From a checkpoint of a small mixture-of-experts model trained on Wikipedia: vocabulary 2048, a variant of Muon for the experts.
Below are experts of layer 11 (counted from 0) of a mixture-of-experts language model. Rows are named router (the router's row for the expert), gate (a neuron's input weights, with its number), up (a neuron's input weights, with its number), down (a neuron's output weights, with its number) and show model dimensions 0-255. Each number is 128 + 32 x the weight over its row's rms, rounded and kept within 0 to 255. Numbers have three digits each.
After each expert's rows: a language model's description of what the expert responds to; "mostly gets" lists some tokens that are sent to it at least half of the time. This comes from a sample of Wikipedia text that the model never trained on.

# expert 14
router:192205173121132126111180147100133121075107149117110077110155154198104070142121157105152093128110180150084165079116134156165113130159143099078155080112171127093044097173123067139143138137079146107169174096157177116132117142128092107098145078168169143129142131151052122130110131162129140175160116119152102158119063117121091093090096113083151099095156158145116102098115150122151104148144163102114123148112190151124153180117157152173147107110132168151101126146172160140130157097142137063147145106130107111132137072159119181145114127140164143157164079081075149087127109101136086090204116107141066134117108182149075180084143098171124056105110157097089161102112111130131088151103096175129205126118108140156083065171192112147099079086119142168140114098106103131162084165125177
gate0:124112120144187154151156173138116180144137160149166151190104110130090145118147136169064123113090127202124114136162087181118151109118136142105129168102084151131129161162122159160098169055144136133084113143129082167091147140073056129106108155085130140137143140151128118184196117137075125095109136049113158071108116134114123159071177126106148094097087125141134140127134149122145112154127145116197120119131136083137126161106120096177087091175178153073168127097080045050126167154150143161090104133143115086123097166134096133116203157097179167204125116113119160085111065145151127181139135169125129136120154163091188077124095125115172144090106157161095178137118157147080125120111132066185073145072083105159148116119138117180076102097079107150158121114157134099125140194129111
up0:124081143128155138097101139167113132164183175114145149155125125087123135116095167121131132120146076206196101115143173198109145158176153124162182081149158086069082127170131155169210096164150131095151118101143156116134193148102165113124180115144181117049093117150166113131083180133061146149135133192128146146079120101177175132110114156170095130154100201134164055124132063105116134089119181095087104146148104082154104133175129065149141132111130166119104172126130128097121146113162126100064063161129127120118166121142120169106125124068129108102145078134069120081142208170107137149098106113111087176169171144098109128160132120157141130146148111118152131155093152121087113105163137084127162103159215106144072131147128093081127137164165149127179169094144108157130145157133120
down0:156103142168112131143159090152139118153103102088084102120154181130118062109183110129124111102149195164122143055191127078128111113147062126205084114146126089099100117069175108097115151171138106165155137116115142168118138150139108097158135127088138109128161122137110131140134154172184175129085136176132113107113129134115130096207190084102172163137110118144083065136089092150086130115116101144150119083092131053136128100133128172040130213134170109149144156175134128180113112142127123116164174163076148126146118165116153103173080131165123126076082131068135161142059079080128107107123167133140154164142105176096119164049124120133121063098156108163162160124085156155157148149139136099108146096195130096202144163179106172129150170068112156153092137159124125155115112136136161
What it handles: Name-ending pieces
mostly gets: " York", " John", " William", "ville", " James", " College"

# expert 10
router:133206144153119070124102122175153113131124203112170129124137134154141113109094109077139089111139173121112186139134067169107078088144131159114189053125140153158140137152163069054127137114122081081143147076153163147150134122141121151140119063115060097103161160141150194116169151150149147169130132086103061147183126115089147111102123133075151104102079090167092132091089155152114122139085151139079148145124150106132122087062142143148118122098191163115091153140123121063155215104167162078177140086109112109130108142104136176175092106136139089166139081105114114077154162067135147118165083107132155122112161197152110145144141140101132120126109095132037082125146165089114119167124132127092167134115110136158132085142133151139201096101103146167092099160110106161192124195128110
gate0:132172158102163122145183106175143103130123141182132151152162136098083077133144073074093127112122140153079126140101134136164142112113094127204121111166091132191156177108122100144181181093144118062096117137184095055138148122100100093135085120090129060126085143140143101108072120149101157106143129191132113144159049140149152092075106141144150130156100108196159123100115138125122192178124077111052145122133171140145147150227170166139163164153126162136150153149184147126137141091105151080169136099162097152065149091101095143041147192132144080118126111118152118140121116121135086181065156163117168138129163136153128126137142217101093122105093138154100164096147102090139103169096113115096152150106103126109101116056141106142158099168097168086124121170126137079105143149098150
up0:139136101117134096137151105160129167178114173197129122107157181156123077127152067123067113168141146129088177150123144148186163150100119121172093146169161102155142151133121125115165165097152102098103142124148058089167115147104135121106102077124088085158082141152161080117123165108069156103122168156139154130129044175154127138081133139114157144076139126155120105164098121100147173185128127131102096106116131104170129140171109118114106121222163124127151138113097151114128140111121151089156144097185016080126160069124110138059138190101102132101137079107159084105150184123156120177058138129091163106181137134181064094088124157130112133083086142102084162167127100098128114131095148122088148096102073107130131132060094093168113069171101127103171169186124144082088127112089111
down0:104160067087101107118122118106137137134092129118137148137101171139116115101096074169146128142109116148175138164116107135148153063068166144165174164127133143137138156138140182101120097149164100124127137103076088064117170149119110123183130177119185178107150090126096068135151151098084088074100094088175160119091102130109133069125116157064116168157128111090129146112156056127125135161172112114133151129089157164110139121142100118104109100117177166142144079102119089065200117091124145129102122151235088147119141134104049135130091141083109164153198134135167139182107137102111090058173104191075177116117086128091129105054138110156160134135069145180157104132127089134154145129109091135141127144203162160134092172130051146122096134111149086107162154124160193169140157120111113
What it handles: Mid-word vowel-consonant pieces
mostly gets: " car", " goal", " Tra", "air", "row", "ull"

# expert 15
router:161176152108146151114095121137141098093091137111177143121163199105130159056101157152124077137174154160149139150121180128152088131110103146106150135132112102140136068138170129135119123136095092108162162119092168112120134135086123135119117156103076081092132116170068094097110112172148157133132135056132046145113098161078137098118143106111136072184140170120126023053138123146134122191122154167075121130115139129135152083142170154177084100072160099147064107130232131153161111119129140129117116120134070118105113098154173154211049091091172139134149177107082106143121153128105103110144132129181097185118093152193102145129117093121165144145129126096123103133085128139141152160113097150097142121152119157093110096159172211131122061085122153155118131090165137170114143163200159
gate0:127151120136162203127085141178149119101148130134177190164160153137130152054117125097091115194144077143182099112084100161124193101192109136139134069160111099165107222102085122119112124164071129172120126113148121122153100069137119090102067142155099137135122095092125088132159114152075106153113143120100107145101093165151168137138099122095116074129181107104178130078129100083153156183133168133100113143171100128122086107053180139088165156112163124171140130144164123079084124151102135060107174126140101097027122106166113098168106102108153085113172115152154170118106152148129145091112147134164132168134060062126119126156087151124130146086126140089098114170097072118116172121122108103166159086126175116110078134183152147138117075130100142142137133145095171137159149197070149
up0:165139197134183157142093132158070103090075148090118134109134180101107119101194167130120112121130142159153102159081150139201140137147133116124115133095102153130125135201131157145108026151136074101148116136163169098127090064125126138084105116158160083106128123098154068100124101117165096158118150132067131119106107153124120136071100112128126127129128114111228140115096132174174148131130181092167069137097127079076125165113169161165046032134147112140195118094134122152088127140075126137131139105111106057102126119116188131138145095157126169121132087128137105108122158130138115173136146093163110201137090126101124071137115116133123172174130099103152127143131109162153184120093157131083108139098109147160103136175150157173127020069139133117082128152145131143178184104182150
down0:129032093138121113144151062131169138128140126130107122121135149142151166068134173113144177061103062103132102107047136123159099153074079113133152137151129058155126121073085193118139148151145125068140097143111097135153137110107140107148073113127128116195129154061150161088061141132109121156099156137159043137134121169122148212175167133148105118148113171149128168127096116139135121092149139129131194168121109122126178085165163150112142164111118126095161049151112187132085160079171135162066129121094149132138127145145096154089141069109117150175164157157084116143180193160122115103137103147102131153100116146106161138075181112172086108097061077128092076153115142184130170092169129127159112188142143122140108112122164147113141090104184159155130123104145112149136137056105107
What it handles: Verbs and verb endings
mostly gets: " is", " was", " has", " are", " been", " would"

# expert 12
router:130117156127183066101069203199125149100130175096200062109179144165136110103091112138168081121127142111133146181133152101147106102115170168152143144165086108109120141211157089141143128092089144135091187115048180086134150110131109117120147148132086124122112134149093115141167159122129122118154169136117172134140117130164143105054107123126237086166076116158117074091122135161171161149145130047112090108123112128099070147133111181183185189134170120108093106165124128055095113103150138143137059144142109126117157094125135131150062176147136154050140135135079127119111174118143132154103085100166117188140090131175112168129107081163137109123125132100125124105130129151136124150150092120110129140042063167139100115170144146089183126170068135136123141142112111110147127130156111
gate0:179098126045121114186142145125120100209167070159123100163105119119107059099139116149140123124119111090166126124071132144158128103179128122129156185114111090108115145093126132070093134099123169091081131092161136139172144137133086201165155088153146175138150080095154121137137124196187132125109090113119155108084059067212086139151108111050126082095147173107115114142120072107141119138162159115156153117123093154133095115131139154168137124140116159133135224120105143205190172133076151121100116147100132141063077145107111155166196162100148102126141107100146061117148175112135176135080102156127169171102126128145136203109175141100135140094127118111155117080124147111149148121155114099135181146135078137135142051103135062097106118082148168115150129135151177141117136169131090
up0:123117126153107117077102141111115194083076172088149181108098067110149183134134107163130098117162103131137067124151158137081149125048118160108067094156185112122137109121158156152164117118113117225142179154148121190077117058143165114170153163118130131060111188099159095109118117110112122069097123148102112105158153130126177123102159116126134135151155110163133156217104109095108134124138113124098131120106190084135137120145185125166120139111121074137128099092116132138086173115161105156091131110136202117165165197136135143121134122130059070138083165126157061064114084172105066177165141161165079072100084135120176184160134119198127105122065149126088164152125138153133115186111149124102096140103120102113102107149130149144100073144117119122163131147140093152123165149064117
down0:083098078112133075119158154122162112159129138127177122113157128039147143179163122168174131057132076125136116138115149147134123121176136161129170079145172096119120100053083112104094137138133104115176143083075117121083196093170090101161108182216114058094129141120106149155161164165187093134142149088115142160092114099176149123151094151114155128119102131103089151131153043158107109131074094133185081124145165135161150107160132079136116088172124174109144192080134116136128090147131114146119126150108129132168103153116149086096149141113077148132134130140073053125157129080118150118122133084152122188164117118154096136116119192050150170120154156070118107127132095131104138137034175093088135126116152179124149108106066139086172104141091132123110158204189142147126119139114127
What it handles: Letter s pieces
mostly gets: " San", " As", "os", "s", "z", "is"

# expert 13
router:100110113139185137127113156186125115090105118083119117157148187157189158093118093115114067128134117174183150099154064194148062115087169091120143107149139089104117084179097113144153162112133167125158157084151162141105154146131130135145120127113132076088152151146080142158113114089156105149188114047111095142119081151109145108124113099099181121091078105168119144091143108190099136125121109115045100112142100138114127109081127115130149113135178105158105094139139118171136138124115113081112164092164110170086105117163138107129168130151093120133133135116149121085139171101180054127065108190148165114140125132144100143149151123140186060171114120115114112107045104179199083173084081122131136124096127210092110079159162130092123080141145138142085077126038182150128151153121200
gate0:088162190156114091115116110144128157171147167127103091128176160120139057137147077141106123201079144126077115149172133100117096135106099161123181136157133133098153169059151076102164154141119070132127159077088090139129134131093136059176109152160105167177166120083125150154135135055123187157092111070142198079117144148145126097107109142123199148146123138118124135136162120134163078133058149189101152108119113173119124132067140140062184164184136049149138116065088124112143156077159123112115108110126099099113177136114164119158084114083105082181178119096121086091146115128153152149051130099160160150135120115143138081105079171183137125137149145168136114141168176138149080159179109123124204144154125162124158127121069099121151121131137121149126056128087098172140114162139120
up0:182128080134090117161105134115144141108131126137143150085157115125123091141152198150168139139114119146147157167107115122176068126108149054109121153122105114115080149114136122148168080121089116149168111099050101125129073180110166161154144132104189149165055160161100088109154172117155139132123125135124080109144144150161115171153074108135127095126133113115119112109110100130120132108135147147152134127111161084068137155084122202168147143153065126125131186116108129163160066146095172064141110110138065125132140129087097149125199147130199173108040190139122110184187035139092122153155173098165181060115172137143078157148195143161212129083126152099132152155119115093073131113137119144102108142096132095106105138169168134171117125139137100124162170105108082099152096088148196
down0:103117162148104175141160199123105140098142128120109141154097105055147079115147168188091097106137074135156086136152161122126168101195134134148090167144136088154123168176157158156132149153128117114134105141096138124101116062121167101088193166130127108101153127098098143087061140140136152102096104122113104105096152123126080169138172095119121161071115113080090130160117107149080094135161138149138091137119156091132227170159137112144087096119124115169142153120069147161058164138111121136197071159162135141097127172055148101149070120142127128145097126100114121173040151186136096049099111168100142138111120129151138108157118120134116168174154180089169113068107151117182148136187168088117131100120139139160090041114097161093063163087177161154104107152105096139138152108096169
What it handles: Byte and fragment pieces
mostly gets: " sub", " north", "\\", " south", " most", " Super"

# expert 5
router:179170079122119125107070116108149139117119160087164103102120153182106092133085159118091130106116168120079116155125153177106067113149157132111196116137149089143114061119165084145130150142084101132119098102097166136049133125073086121118112166172096155107146140168119115107162159145154122151137152121131125215167078093140062102101119099080146120150103160155075129146155130116155136154123101134126124136085168080132189136095191127117097148048180158169133092153184162134154147131165133134155145088146038104107151135104089146163157133141108119100154098123139183086070175144137142176094123098172124127105122126137108130111108081127141055183120112128119110132116206101176148177106109111126129123110143178100090107091172191059153072147088170140070092047091135114137153128176146
gate0:070124125095107125137145100082148104099159140128114134121127095090141127175123078165109122099079084125139126120117169148150157122132128144171162079078184106152107167136117142182115108131103143195060143130178125098134087111091189108104117111193035148152167128209106116103126131141176132127115173131070113127132134124119047129175079134145146105178114114093126132101094094112162124142063129111054113116128165159115162203175134144144134108163170125154159092142181142071120146066103136124135188074118125137127122053076120147135171164152162161150124117136123147134145158150114136146199091139172164164144092071141127093144121105164096086087158100161048108134069081112134129110164157103099075175108154121134069146063178153190153103108138136169108127081106106153115138100099150
up0:174118104145134127139131140097147094116133169067111093118136173135161173120085131100193214104113100146168151146072102091153132132129067112046078101116123131143111161140124149109145076138156144114154104124156150112107178120150104066065108117152197177092160100120121106141155147135083122126158157177196118166072109132107100167121128132162163127163127137142027134123123158128136128103115123111125125080133142207085149117126166070120111158163142171153135163106145094119138147134127149169189182109180137065187155171140066140163098090118066120130147172125080120097182173176097173116068074176135104073163083193086132168142118065101118120172118131138111128120103117163146180115090112155129143124092125146120173147103130111108146165057106092107180120111181141140124119160144114
down0:088101103167097106099170170143078133122108111112146130157154114133149074138160148148102098150119152145112099145172106106146103203130132122097157160150128139132163108130123121165101077130164156155136160163132113077158104124148169159087141106073169133116081137121118177093140204110136083116105122131157152116090112162123151114142125216066073121109073135112126113123084118104165081104132120132108110166143118113098085113084165089109125132117082150150127189122170205111124112155158119078091163086081181175140149156071135222056174143140114184142154156094139161157095035090157093167171137099143191115167085109162118162147062110138095119121139170125129122125139167182110124212150145160146179143130071122100146187107133130140092072064123094124096110164080121123171113098157142
What it handles: Years, numbers, spaces
mostly gets: " (19", " 19", " 18", " (18", " same", "–19"

# expert 2
router:157188129120135106066137209159125130103103147073169141128158141162171089099135139126101137126134149136104113179060095149143140176150138092093151144157168168118126091104157077137098131093096125093117138071135186151103092125163142127082136131125138186116140166128112115117077146143139169154170114105159034169127075091117127131089120096087158081083111175164076084085126163194128095161120165120104106131121160095112166150104182116170132131121151176124053129171167117118172117097174128105115125086164094122093075135135138169126156170103118171130166096142090165087089173095139084134095172103127169147143112174152114166094133110145114085151122128112066164123101136129131079107086127170091134115114087183122119097130183144150108104120114168184067111062062134149211104166168176
gate0:141120106119149105126169143090132178073131140163151131194117149132109097177153175157124070102166157217109137173155124074089131176140127141096119125077145092089164103082115137090132077089158172093103093083093135106143115098123159118115120143174108118121084095113149157128141174170130143146141059139184109092131145162149145107175094070111069166157181086156142155119106129107077134147152166130090090143179177115102144098172143134075117138123176120108119162133140138128180097166139095132087163106125132088152118184153167094092151094109146139165146114090135061109120078118194142110157103139158149100067092115099113092137155155095072133123066140174140108148085122145195153113077049110071057123174171139132115170091144089127164113114131155107087122081156223153111119154124122
up0:093096146107178098138151172127147126112140122143105142085125078104100162175167160178185103119172082024111077101076078135111099090156185123127169178121071098127129113116143125165101121148169066152129197123111150154136099144174104101149122070120147065120126121096162128110085061172083145114123139146162107132157143200120087114121149118140106169117096124091154135114083210091093125157182144107153218095083190117112092104146137190098151132111136124122128169081169104108145145146148109106104105100103145118080130133147134136114114102159140143123150168079113109096141150144187156187158135097164145128122127072193131178130140136150079095056079148200158070137129132166120128132178154114100098122116142088124116153128135109125077128145164124111121085162060143114163191174138126
down0:134103126146109126108116134159137129119102153103137131166154124183126168108093115128110101148118114151180118213121153068119106193058158089135141150066110145121100125127135069081163141138168121112147119108190107114171124179163156106154116156139155187138134146138097145134113150100115096135125061187148095101089148159142162168178118082118129155098109162098100114063162112116088141154167130097169096168145145138088105142132132148144123145131145142129092095141116097144114108165110089096121225172116074150129159172158158151148150084144080181192128108128165180092138166047168117082084146156057094131156092179098097169135102130115098200101132088127107198090085174135212143077149139088174096105172143089148132167160113129113119114162156166089155158169162107102155097141142061
What it handles: Noun-ending suffixes
mostly gets: " member", " government", " role", " development", " music", " power"

# expert 6
router:124157115101200118141129194156128092085169149074157165079187158137141125134100138088128116155118155139094103125134077159167160118080156156119142148152197102121083119118181137078118225188146158127100116146144102117161176142164101124143149111160145166069132157154093137105074138161164128197137167103132171141161095129106194161167111088130178097095159170143095113152132140172111142198162162058058135128141142110129155174169116130141046104034169156132138069167167177109095119120131153128100174062124137157089147150158110144120121144095118126132167105124110136135116194103152104112113110116221131184105140125149098116122168127150169064132151138115116144105154204116159141107133148126119172136172099112115099072132146151111098137189151157155163125117122128142159127156086107
gate0:120153138094161116153148138064119171103144111116120127073138111149132171084164124145093114107139097131105139144140097123093110135115089128076155117129156097110153096156129150129164150136100120152094127124128162059135129117139124136171054091146113157105175119156139095089070130125121098197118159111098175113114196104138058134085168184139134060120142117150158162161127094211102096177175106157140110168133140135082145122083098114207074144130166146102119125076167118098103177160080088156129153132071180090150147136129118089100126166105134115138189121056027091104062091074128148122146082121116129113083119133145133179123122147112146112116167158158131127086083134124085131043162063105162093143163127134133098202171154090126117119145079148064154093142087139158152087106108066
up0:084145125058150100143151094080075132114162118091068152120143079120107110181173106121112112140110155133121107125102113159210105153091146080128174093146172159083147067113106111145117095142125085093158128090108180126127101149134150167110170090086137160204108171115217142131126081144120115152135098184135095165189094176131109134097126145126116104110106103159115127072120159161150139133122132145108163096107133124151109123155152093120121094070164083120128120175074127080181133094177161108143090107065159086135091135126135128144172137140167139089154084168059063127180106143103155191139161092136101197122034110149090086127158123156046082126149145144221156098117177136103122157142127081117126167108090133123129138105177115115113114106091145090144119165149119115083085081149135
down0:087141097143085136130123126148137120122187133163112181150118061126171096164085102164141119133173157171113127121108145131064140136140124073147145067157082110164089162152156161213137075146170117133103084139144143104132160096142175187126062147199103146096106077110111138131131181102141122131114141114123163148156127109098086078135164118136117195100075076115143074137113138161153170207140108092098092136152119162109131153089152193114135140128133101107089107181150101149097124209174157116070110150117111145106139083112109160118081129120083078087160184129120136108157161065140107135112086106139075088138155121077197099145134117213135143134167141157154176157129089142088108159130082150160124142156133143101115088105131086119190153058117126114170044138143102073159123097143127
What it handles: Single-letter pieces, sports infoboxes
mostly gets: "i", "и", "Personal", "а", " d", "о"

# expert 4
router:131185121073129084132174095147162090142121121133163058124137179092146100126129062127178094099131142148104177139108139121175073118092134076090139099114147126127097083173105111123201154131167170075141169082127124117091110102143083100109086129105144134105134161112145140135122133201123187086128099110103051146112102122154207135129139158096160078063082122132130098099122150144218140104100130150107095141111160098077154165101140127172089159055132103159087127170171106096136146132138120104140168120159129139084118129153106123118168150158172221136142101092059143162137138098151079136098121123200099156136138152126120152114118137102121119164087122151130155135083085157127078180110093182063139111089081141151106108180152167091108137057143121148085156098109138145210135120127181
gate0:135199114098121092140101106097101120138106091146144142091111168079136119183095127085169107132092111131103086133108101121153129154154132201182138102149097123063150143090100119077063077174179177124035177092086131118130151112143156148079044088184170094140121159147115158111153160109090130186083129140103120137102110153111115145164142090106134096121197177140110139177137174190137124099125157146118114131105113192125146094119106082078107095153181128178100098143155098146149136080109151107104065125059121132153072144119152137170123162130151119124096120067110139134148155150115089090109132137155114122125146140145096128144070153103126191153121157148091131177103204109096126123128190177173214121144112158157130116074114120076065140137163139127171108120101168105126200109113164
up0:143094128095112207109174143165154147095139133116125182115098142199113099060151100123112128140131126119173143081144123121179123124091146072106180160154125119160124149067156104191152175132112108074180121172070143152086142160132103134157164170142106158087124187153172125141126087118158102097128097106134159146125137106175067136138106117178117106137067103163113107091186157033123132109110109094137172136124107082185113128157160089072151144144086129085134126109113136163176134113174076167137163078099171110160166079129122065134103076161131099107102135153140136080157131144131126181137141079134121073137133120074132089160176132156082065109095108139106096150128099166150084143196100075161074132083132080107141154185182095140207116119134123137112122118148131159099117183164090
down0:140093168100128207105119197189101142124140111178190175200144121168122053140184113168151129124086083157121159126156168149050098192113090110123140114198141190150157092146117113165175155138037159118176115110113143116086111127180129095158089097081147108132129117137120146152116194135146133163154160086155127154117102101123092150109133098155095128092140138127163082158168122094146098137090170040074145111166075154171115120135128144092028096142086124082076106090117122119109132159118131113156135117143115113123142101085127111176147106151062119155145105111112122138103135208208162167135129053146101121141152135159113120127157123171097123162132107099140094132111115157155164160163140086105139124121177162107133129186166136149133068120137161158147109130127187136158128118168150
What it handles: Numbers and units
mostly gets: " U", " km", "0,000", "000", "–3", " million"

# expert 7
router:136174162106155148157174141091127069053157117075153115107140101131145133105140107146132113117136118099101152120137099139119089127136125129141176175159125113193124150137116106121198150123156153109175164118119121123083139134104067118150077086095111131085150189141071110055081138115190167166154113115112063131122109103117145097130071125102133092140170172124080128121133165116215159112118097142158025079115133145106118116141153172139066113116101125132123117158165105125192111091134221098177155141142123113105128122135109215159115161110130076125176118119086173050077109050108100152156128115150138095103118118149068143156162142160211135132114133132127112094087136180172089119089102158105118158117041127145127114129123161096182119118124120166087095148125103118171153191131117
gate0:136087151090037142138148093113160084075149168103144167132201167139135142125111163062211117099158167128214125142114079128077157132110140108075121128143124138152119145107103148153115141124080103124114102159101189111132125164070124107160080082132146117122114134167093157120096132121222123153107103133159099091136116129132148132152122126119142105111134120141134116100093166187136178155095136090135110180140108143124176146117098183079135129150160183123070122177113125123093121133131122144096189117091080114152136150181178197143111191112079132141117125111120116035202179132175126099176102121083113108102108161121143176099110117119186147133094127127138069175181117184189095166128097176067131171121136134120166106185100128139120112105116118153101103192145117171151113165142069
up0:167045155096134132092127180217153094151142136176116153125146148083091207115103190113124180055158132119139161103137124056081138185159141125155100153183104084127155177107168079156159139140134094147082111143095119175150128102123140158143108043169140177187123151136134109137145133131126149116124129115190123079097120094165163116085084146101160079144162139119099047093119128118145119140081143161132118107108166103062133187107103110133144141180161137135091119161118135101136104165116172174125150086116134135137092133122148121083129144121124106184187104158077145102109133155146127110134123132143158172158109132159163133125128089069123179141089158115094130109160145135168108156115126154126071152199142118064101126089151089145093074126117179121108190160141182136199167137058083
down0:121107185158115112105156111113127119135144162130076156085123158112212108140130179158094096118125130140102138097101146083068117095166136146124154148168144130129109124166129119084106120146122179103073152162112116111091181126180078157106155096184162081097169131123111098127097129131089134095146073162120183129098137140099068135156150117140143106125151179080170207146084180104102098100085118143155070100164121101123156105096100194182159114160070130143123142063122204153206100122173117121168143146161103128068063126086106118129143110164130157115096132107109063146170137089104108172055135162160107134121187131170104099138164084109125217097126145135125157129099143133145161128127116137095176048118141149138090140126124064096127137130157070120149123095096160106050177108170111
What it handles: Capital initial letters
mostly gets: " M", " G", " H", " J", " L", " K"

# expert 0
router:103235075128167109148126130115184143142116076133108071117140114127113152152053128165151098125152155154090132151138181140152153123160119091081104090124096065147116091098159086101145112115106165101157168106106125079123144080144069131128108083154120131099163127131140145125145121131113147127143147089146166140103097124114151116127089128054146097134100115205104136169180164118174118145173119038088115148086144111085183153099116184192066109125185129186107074128109080108152113131141142096084155133181098125181124105155172172127110116146153187080121144115084063120107136142166113130174119137185114170066158149108099137074122070129190128127134084106129135148112110099143144191117131117102150140123104152117109056104121164172109039182148149117133111153096128099198090145118128
gate0:109167054135138181168090138184131122159114107124112145111166098177172113086145136134170091124103141109132096123150153106102157142094090168152096122149087066090165119102072180113118100076143132129107054164130114139118133105059131145143155119156112125101162143134116102143129083130143134145148126077097119143101124118156142082117111126127123087067135132099111102154092134146124103148123143148138068117107197112149079144136108134160147099118140216113136082111088097080098101179131134155077131098193209126102151111144186116142170142103137121160135176076125160147099083054049141159114131137105128113050060100134127151129100062142066111114167082083097149111144088091158114125119117137112113079130190165162188120051134118151133133148129181101177130103144121122065101235131123
up0:137115179082114157092086136108108133130135140175107070118115104159104172165110185138104089128159140116142099167153110122190149108213132105086098115128186122160121144159177093087100135154129034137119131079140137095157129075138108090139116075113157123112107089113135113141161193116121129152127079178164094147163122149084168108137102070112173131174171085111127163110154145142134120093081106104091109095141131155137184078121155091128177129126082049171106128126132156143170150145116109112146118167137115078134116148135110155131156132090149126196203119125077152116140149109156115121143100143064081105200147059164063169177072101164111089123106183051123048167142124166120104080151074129147174170137138100125111141146146101119139101129108104098157148209140140113144106145083094
down0:124169170142097141143107129180099139136148175125105108101194119085174146151130196086148181151156161098085177106130119096140164119159115127112196182135097108153080157089150132156156127120134147140112100109150132168120130162162126190124080083121151118162114157119122097141123078107097112118117068155105118127122165082139124171139124185090180108079080148152182055178162103071111131188108091146106137147110146133067085177090212137150128189157084148165120120152123127126184139156113123158153174107120112216094191105113154089119119147149130125144160127139172127145097189159161134121129112187109148208127068162147102184100113087137149164120158089079142073085124155128150141058116139141147176066135185106121125110115135095153153105083108110132102160154105083091137152134156187
What it handles: Name-initial word pieces
mostly gets: " Sh", " Da", " Je", " Do", " Bo", " Ju"

# expert 8
router:112121152128135072133131135124156063131153094126139090122117136150155095072118072132076133118144122169089144148147110145161083110121139142117163088135151116153110075140168143118119099142063160139166140115124193140116124129147080097118120067161133148051151135150104094081117122129113177142146114104113120196132122139127128087085085104073193108130108146141067132138099131159179101154136177099064116108162114184122186154086156197158112136110158159143077081180162101093140105091169167107081122131184067088128133102130164151152096164118167114135112154065115151102089149100071132122145146108154170167129159119129102143096153102119141145106138083114085133091068143146245155167153067190115176141085132140111120091157216135115129072177078160104124134115103147136129124153124221
gate0:204116138078102123131141100143107183099093128188136100147161131128062178133190134137136117114138141091125200109152166121098180109111084189149134123114115070198112122198110151082106118096114102119133133129110166114143160132153132132155133084126083137156109151142137150126125120197169122160119166165104081093167087131090121113091162090113160036085138110110109135117134091096078152186130147158200055117105067170119084166102112132117165135121154159089102129161143078146104130110127088119105194095206094094140188145138097108102143119108092194125137097070177099121094130078107110137155093128120140132115172120111117066201123111136144133159067139112217106141101115094114128187155088140142108158100162149146163132085122121173114116055115161092159125117169151098141106121143148
up0:072177128181099086095072176103148124131161082044129116097125122111104119077133111096076130160088123122182093156143100152198059141130113040103159156199162158093132110045117094095159136134151145141121147122144079164140139083113106137124101194115111115124166116072139050129154140103091159113162077152110185204109112117201150160150128162116146223125126143121159146141151186134179160084136100148092174117121175109083193091175129112161096123135123110121133104163125173114114159152111180131151094117069155122164125122123119178139141149160120072125143114204077156160172143138153135147117146141131135130128131130137129158125116119070069156111213115157087110114144099157158106070120169130087121113156097109111091134144124092101105140124176132169118121102109106109139096094129129
down0:149196054095094123194150059118135153145087129183097163112168131120126102195140113092133122146126125069170108098162176129192121151116134132149164136131106104121160097135107074145138107127077149139112114187131187132084081161136169166141114147082093208078184131141115150107095165155148181150113191137109126141094070046172100042109218120172129087132119135097077119175117143134175186131105137104150120094106137147071088193108137185118130133114115135145149122118147145137180115161121157156182193128095118168157135192103144159129118067126105173144153177084155076145107126117102131129129131082111109146141109133170111082126149152132123116133099116171102043109170107142109140191150120123073120119126106156133123089146095127099131150112149138145136128132054145106170147102135102
What it handles: Line breaks and delimiters
mostly gets: " ==", "\n", ").", "---|---|---|---|", " |", "."